config = dict(
    d_model=160,
    d_expert=64,
    lr_router=0.00143,
    n_head=5,
    n_kv_head=1,
    positions='rope',
    qk_norm=False,
    attn_scale=0.177,
    init='uniform',
    init_std_qkv=0.0606,
    optimizer='soap_variant',
    lr=0.00666,
    beta1=0.95,
    lr_head=0.0109,
)
Below are experts of layer 2 (counted from 0) of a mixture-of-experts language model. Rows are named router (the router's row for the expert), gate (a neuron's input weights, with its number), up (a neuron's input weights, with its number) and show model dimensions 0-159. Each number is 128 + 32 x the weight over its row's rms, rounded and kept within 0 to 255. Numbers have three digits each.
After each expert's rows: a language model's description of what the expert responds to. This comes from a sample of Wikipedia text that the model never trained on.

# expert 33
router:134117104147105101105121113153152112107154078143097128135097144089221152113098107104077129114182144142089110151121093122080167120148120073089109090154090100103106088100088137110134155154111200177186162148138139138139094089136107163062065108065102135178096092145122125104164142098093109119077087030146133150175092159068145164178119091106094114091156101136162168157139095168110143096180123136139080127108104115072098125126146129109181139088122123193119105103111115144099170133160175
gate4:073032131090124111072100105113074131121072122148119097159107152124156128127122103070079139075154135132127136135143072117135130152164160115083129114128129113115131091073129087089144091131130102133108149085192109162184091068164092160142154090097154145114079133188133093138189128156157130059131107124132132105118164140164184129154131092078116120149114138154127149160180120151090130111085131152070077133124142176141154172134095201166167138089026182146086164106125119128152140116159116
up4:113160108129141118137116151154134105051093157142153069050150150144123096196130105129098111120123179123105134182129194104130172135140173139130161063085106175063137080131060138144106165164132097125151105098132137129152142149150150191077134106139106120168128117084097136179140168169104083157119089083170116073164160146156164168164176174134115100146151080120127111134175110142179155092153135095183099101153140146139091163160138143119161194129136106128103179108126086137132146115073049
gate5:099144110074165082127099104081097133177150056150129146145157126080106164139111128114167114109110108177110130140106149048087110134137165129152196152160134095083070152110207116096100126156062117082097136080175112109127227137127160072053128108122097164147057102071146085147159104085084173173133079116100140127157154156138127139116141122096115145135159122142152093171129081110111099119095122108121119141104105070138143160118118143125158123145112090150152130091108092140129067077110082
up5:123181088146095118138106138116043081103072144123136120107111133118152125106133118149183146092203165103176083115130149174088116128078106107163112129109182128122133159085130092109145095090158114148116108159203131178120029120143116153180085099073080126125149135077133140141115127154183135131121091123116078120114137139143135114176157134132151111101119098155088110191103172116063158089158125124154122149149104117100120159155103095193139123178162089169140096167165111101146139120077231
Description: Vowel-led syllable pieces deep inside longer or rare words, such as var-iet-ies, vol-um-es, inval-id, plus stray byte tokens in CJK text.

# expert 8
router:165107100188096090143103096184155110127136086161104113167092092111181153113103063102073121095156165148092137147144111143092168118210133076094124091151136145103098106098094142087172147144117165144170114135078153119140081144110076155087061112083108170177150094160142115148154164072093103115088110085141136142178128160078100170143113109108091141093109048156171169145113105178133140181163160144177081123121099108118109123164126134128177124091122140185122094088111114159067152132158147
gate0:123135132169120159136125110172105137050059180183091125091141118138086098130134108169097098079184142144143087074146157149134139147178068098162164109131128107102087139121089113144140083131201144165139117195103136158184093113113149159143060157162115136197155134099207166139084086150120141116161114113108108147126124153118131098163128089105152200140111141174100020160093112100096185140089186139140159158105111118143165110133114157167157139101092131156126122096129144130143128119078136
up0:123150114170152118100074079167099153119156115139114130129136077105149118111151090114164060173135149102190135153119132117123117118104089099112164093118179122156136122128140116113124114186115079117105138162128128089115133123127105167108102098099193164152105096089156123226094151158111179116167110128083148178144142125097092161147234070110156141075187111156202082165103122065168178169130151095086136126151142105098157117112124152108137065130147161190129153157168199102145120127110124
gate1:088129118153147156115093156163146061142112188178128175163154176120110136118082128171163186185141197118141128107111153107114131150097121154183072160151054075193152152143116154090161136185083182093184093187141111142134123204150173126139128098133083157132097130101168081149109129092143093119165148069151129141133127102116135149121081078121107072117156113115142171162118085089141085185129159104173098119120182116134166168073113142114146095102149098123083106112146154108111099101118120
up1:121130174189097135108142064118117115113149087076122151157124144128121142161144124169147102082227109117202094156146074113111175105140150081145128105122191150119154136137122105232166110113176109150089131070129155122180074084104078121107134159180173144123072135097102115101131109170170158142134171126125126143160172098126108139113100126216148167151116109133136049145159120110106137087158151106138156109132089090107126157129117096108166138147133117142149174126104039159108141074135110
Description: Inner or final pieces of English and foreign words and surnames, such as st in Crosstown, et in Venetian, ter, son, ley.

# expert 18
router:133098070196112090198074141192164112138149117135093114160094099102165144114105143120108111108144151134101120155088113122095171097186129092102095099163145164115062112151084188099154155115120156131111127118080167114131116132103091144140093089070103149171129127168150133188116126037102127127105089107153154152169108133132120126147076130134090144094135117104152197157102121148115136113167129159154100121133088047078113082192152134064150125138087160213144098127104102152078167121150174
gate0:122136176125127158061134138114163093157173090159145130121159126092115120168088125129156068147097087166204104115124094119140128073062096101114127141166188115194149128110136142126104143137155123132124132092156063138138119187112165170171123118087151121128107209121141130156116158111184127158105177086137151173041152138096137203122155125185162166143110162163197153185117163105107178166154147144159182102164116142097133145105144176133163116105131181143143100093092125137109138080155171
up0:094138107157116103100113132124163117162177161076108133137136188198133167140138104097100137116065156122179128210085174118157108104133066194114122153126125120119117094104079106155076152164130131113220152135140076197118165148134125140104105158125144123208101167131092117107128135110129138177070089141091094154147150037138166106142143121121122156085110154134105083129119096110163201114151156149146131077119095131073131148092128154144147117102159116106104110203107145175130142063099150
gate1:152147145085140120118135167188176146144086131123142159129180110095169098060144137157125154093129096136144163156123079147173152115053098047149116119113102133151119119116186073091132131109140074127088096083069096136144129177191145118135111131111091130141190158153120151122072139074167138098105134135217121059142175160072165171103173070101140150077111190138127110137136144104175116186150149121176104129155104156157143118108084183104139155131148124167079131136110147152124112175142121
up1:083123107145096105142040146164146203148135196141134101161168195136142069099200138081134138115160185171188134169167070169124155134078077141153077159092112154093139089175161116142144161148131106122126072137091120117185103107170137067086101110149121072129125162107114172149110108050140065136080146138142117118119139107120126160132153089055133182062190138103147081107154125118114117128122126140162130117115150102134165122082130088127130113085101136142123137124148141146169117115112157
Description: Single consonant letters inside a word or name, like m in cashmere, blackmailed, Waghmare, g in Zhengwei, b in outbreak.

# expert 4
router:175095094128081087166095132124138089169142105150087100130109119102109134113137160106085088107157181178106099162119118104111126135194093114091098131162109213093164093098121165095149163153098125153139103134118144052034131088106125160145147118090110154137139101155139152146126124113131111095142085055142134164129078149070149140125115121216105102092131106184157127176061105133092120151131143156166113179098109088122111079140161147127153102157160075106125106103077106214130150069133142
gate6:177168118130149124125094123102097178186176181131155078065139114094117150128172142139076180124142149094140091082114193141111107164152179081095095098138167168167149112075178160135113130163094125147118117126077075053119118112119114108076183110122157135158117127165172100125147121127108167128125128156075125156091105099186091087133168136126130131110104131168141127103050178067104146181123140127112118175082136144122101169133151135068157091080105147106115155163098098201110126195120142
up6:154119126115163069134114151147103130190150087137087120060071132101143125149177154137103171145140173120098156120090128158146096159168101100189119106107142144075157103166143092147138115138136155162103127135105099085146090121124126126077145198085161112183129155131138079113103092175132179091115161140111159074136143176215162118148135150125161141135141102140181158165146214164089155110126164158130119164139141116166128132051148144119158051064064127155098082154162174121144089143158148
gate7:114127126091152166104102134138098152219181122167107122100178147094116095061146094106124123162100149154160116128145167062156095150113053093143116177125103177169095176148084120070140230179212130123132110056093110102111112168216129158112168095064124118140134096110111151163149151110182118147107115094120125111138150083086140136122150119158103162118148130158134111069162108132159103119110083191100129130119130116083137101100130106147176123134140162110145137114122138130187084134100119
up7:119113148148150165121186136133147076057101138131120150127121134076161068147131139080166136183121139134144135140200072168129128127105152141075089103217151120108088081100099108114109126063104110156101078127141125138136057128113152093096176068183111098113160095208150159174119146146140163114101186144146142104081123122144146145135085136147141098178131135122125151172156116119150113132140100192153152111083163128123133182115100065161109140163076105168159131092129176118117110076196077
Description: Words such as the, 's, was, the new, and participles after "It was" in biographical and species articles, e.g. described, located.

# expert 31
router:130083102174087103136084231136172139133217117140102111172083097073182141092084139140138110086153155142094107159112074113108167089189121103094092089139136137101110102056084148111154121141109153138102102167122134138104100104112100140077068102080117160141122045146173145138133110103093085140118111089146137150173139139125179115142093100077092122087125155139167140133113108139104104115162176161158048136136095084147091099213139154147150162124131138145127098111110102132161169114129159
gate4:105118133121137096120166115175122128171114156132185096106082142126136136084089117147131154114124139128203119142150113056088099112130125126086160156104159120115108121113099153181135114124099186127112103086081128092179121125187094127132172133134150170167085079097108138110075123142152171136129123119114154138079212147128131059141090180114127142069169145130146255109099122140137114082106115171163171138140140185185179118098098144122167142131150129104177109167163087126187144093119147
up4:133131142115089167155146116101095102178110094113118107105123103077087068131121123159138112139171056071130087127196132096126143169066186161158101134117183151092140102125167154163123102118123135109176139029100084165156123094197133133119146114072142155171136101148082212148136109115103154116173102137153135132151114056109185128143068113100135124083129113086125157145120146118161078134133151152085156057153134161189146095118100195152125161170119128074114103121123100154134125164152113
gate5:155129137151091119122143076193077146109119157168092146088122090136128101157099072121133126159147180093110076082190143172114089136153116146114162101182122118147160120121097113125115118132152161177125060135063163145114194082095139091161148089134098085113146068146169168114134160057139176139167086181097166120121141146121143093143150140106168081092074185151105110158095090164125144047148131210133118093153095124123127134102116192136106146132121135099141112123123114106199135178081125
up5:141067169115143084125114117128080143173098134116114177124141118080127128126141176151182100132105160101073137091121115063170180139127128110116117119144100118109082125134190121137084116189136114119187163133134066137099132076162138062111090064147079073141155121153125114161119185096113155139171119119163121084086131093155132053066177139139120169188118184104148135181139126103179149117191133115180134070161066157146091141120099183152146078118127158138146144100103148142149147139179134
Description: Syllables right after a word's opening letters, such as Dur in Durham, Administ, situ, intend, ul in circulation.

# expert 9
router:199103137128094128096114094154149092200113093183097138162103125129132149095130166124132117110154158170102104151125133102117132107115114107116131117161141168085156077107108120079135156184093123134173070189085166122109117077098092162135130110132096168155092102152114154134095125114137083093109082117143063122126086139072087163188086111184108055096108087203130130142084112125107133179151113166125129209144101092128076118154137197120155169135148055122114097091111128172121138060144106
gate4:103085039150127119164150186139138094174143091116142133099127101148167092131082093136135159109151112085185154129106191134171062144109137084132100086124093170156040100139125135097163149130123083088051135117120136117083144117107126136109133071101094125111144107153140158116067138095085137085119088089082146101112115151101161043128098162109164142100117202112166107127107192149129164093102078134177157158169140139143121131161142069057131152096103131096133103109131102126125061136128124
up4:107123146132097131139081227129101112083137151062125108110111138142166171145157121156114168102062126100097080149190120184110106193139181175073167152156156094124114150166152081137157162091126100171132118127130103149183078147126048135097104147132061088127176092115108110142131057139135179149131144147177129098093124104144087108163096083119092126152125085099135111171159114128137095105151104117074139168134136103145130081160170123147135093136121136158094104136063185111192152144178127
gate5:153139158167123190145113143130160109121184154124149110075132097153085112157095157144150063106152118120081156110133121090100169085120093086126116137103167094158080142134076117094172088102076144148128096090179115060127112141141131171163186096106134170110138198124127116163154120167164105133122088192081161112114197073120079186133116126123137050156040109129103098169080105133143190216119131119064111115147117152160169088111113117125134127157098148116156117158110149148112130115146115
up5:164117148120166174156115136077152140118100114144172134086180157101163128134094142117144132107088103138142093101059095122079158162095124107149102178088130117097100179145113130103180143063077110138105198072091084099118168101118091101103111132120168109152117170139159141189124164108142106076145067068096185089151186144106137103112179101102125093150150171158153094069076062130129119097088064094138093121118165068165180137155129114101105141108141113115083117164142111180147168112116127
Description: Articles and determiners like the, The, this, of the, plus possessive 's, often opening a noun phrase, as in "rest of the".

# expert 30
router:128098126185090084104096142189164095145135084152093134137106146120168090079109113090106095117139147134083089136091134111082178134141112094097130069166070119113131106107077144107131192146109165156124147157150085084139089136104111153102103100084122133148109084146164188193128069104095121057191067146158141141153158174096086167157114129181106140096135044153120152160111101142129118112161134172139116159061077101084100087160169137064141127146131094143168097135094101143137149136170145
gate0:148119120134148136112135143137162190074136133179146123137160143127135082147186115176112105149122156146094086163087105097135162145094130156096121165119075098135109083173138101138091092130084122141111090137107145099102095121111150128137094086131104115127148194079181121140183065065102116156163146126074096117130078155132241153180073148109088071125075046141170116093109166124128113103127165120141117095158066139076123105151120149111175090109106187119135111074132141093094124132164074
up0:152124105115156130139136119169130212131140133178119134125156166147102143126128123154154108126142170176132143079124163108182120103184107149130097097156120117163127120133108216130068051162117154126119090147128103164171107126100095176192068115086147155179104126157176109155126134161144123120149144134083188119028090144165177097082105121109136115156125115139152111090131104085101121162146110034131105100128104099106187145160109198135160137115097148139173131066083148099098078078132130
gate1:119069136126099148151132203141089098169099159084110160147058131095141126116152130092139149121128103123076089135154135125104144156059174094158182140110165109116096148126162158159203107102130141096098121101049188148125129132138136144098108158080140134080136120073151202110181076099109132082169087135132059128095108111054093165166164116073154124111115105082123149198133167141101159107106163116130138119112106135133102144153193147106104111153094147120148147122204049129127145125135141
up1:072118131120192138128081136119148177167134099141142127143163154222096113160154108142147097130140175158158086111091079128139067117105065157085096112110163086112159133137141135116114106133112093142110124117147129106140156131094141228111095126170158147172116129193156137118154181159065181144110141144110158117171152087128143076142071112150149125143075057144193185131151152124131083165129135162136129118171108143106178133171137120093168136112079187139137114168120181118089078100077170
Description: Particles and syllables in Spanish, French, Portuguese and other foreign names, e.g. de, La, da, Du, rie in Mystérieuse, ki.

# expert 7
router:133108109153107093119118203128150132125174103160106121195089082082152136095099103098075114098146150150078123156098116117100173079178128095122152084152102146102133114078091157111147116146097137135145110183124086131118120091117102159109055097099148139159088120153149113151103127089112021081099100110135162151193142151077109143160119059141094130113104089106167157144111107182116099150157174139177047131092092104144112092149145155134136163035162126117135086109102095134078159121163132
gate0:081161093123152124104101090092135138123136150147123097145128172124092153110131093147123125136167073068099110041092154044203018138151133128157061145122129081137099093130186137095152102116061149184104150170095080118124128124103091116165114142100053139159087166089191097139098118134113148158113165104075119113086112102086175124146160119097125119152140109116119127123092106116138092104079107126146104113154113148156159151175132142057143130092075150127160128145121116137076172110149163
up0:148113140052163097140181120104086079135166125116183152110137129121100166096101134094108120150130117129112115084135124121111142160057176081113092114132141129066131147098149106138086140107140142171120130110058163157103104169147114183202093086107171097081164155169129155142160074132081170086105122172098159135093193106120073092123163149129145077130142121121152077172131113125113097129135109127202125058069150159151146072180160108105136123137126104086196110089138127141163180186110132
gate1:110155077116158167121104117075067054092165091125174108081104140129127153140104176142064084085108117131139125151139135174131081066128177155174167124217148161161094144081181150143166140171106141147190085120126107155183120123158180114126095164133131148105144064139126180068144142089124138091085138167124144115088146132178075119150107094170118127172115111132145150154156113137128103137157145135136093098212120062105087117148135100120118135148095174131159094086109086180136132092146115
up1:169103059097078123117106101134174154138153116115172127117107105121082079109158109106131128142043143148113132113141135138172132144162055117167112085092122174171123108145146110109151142178093172180117156180101132151196145094144115134162158148168150124066095139138143098136161158109146096172164154151145149136057151173155109106139131145129139137079152128148132100063108207152163059137173088153188170101132138133084147090164132166153145166159126180169074095125106066137148074094122156
Description: Stem pieces inside longer words, often capitalized name or Latin-root starts such as Olymp, soc, scient, geomet, before -ic or -ation endings.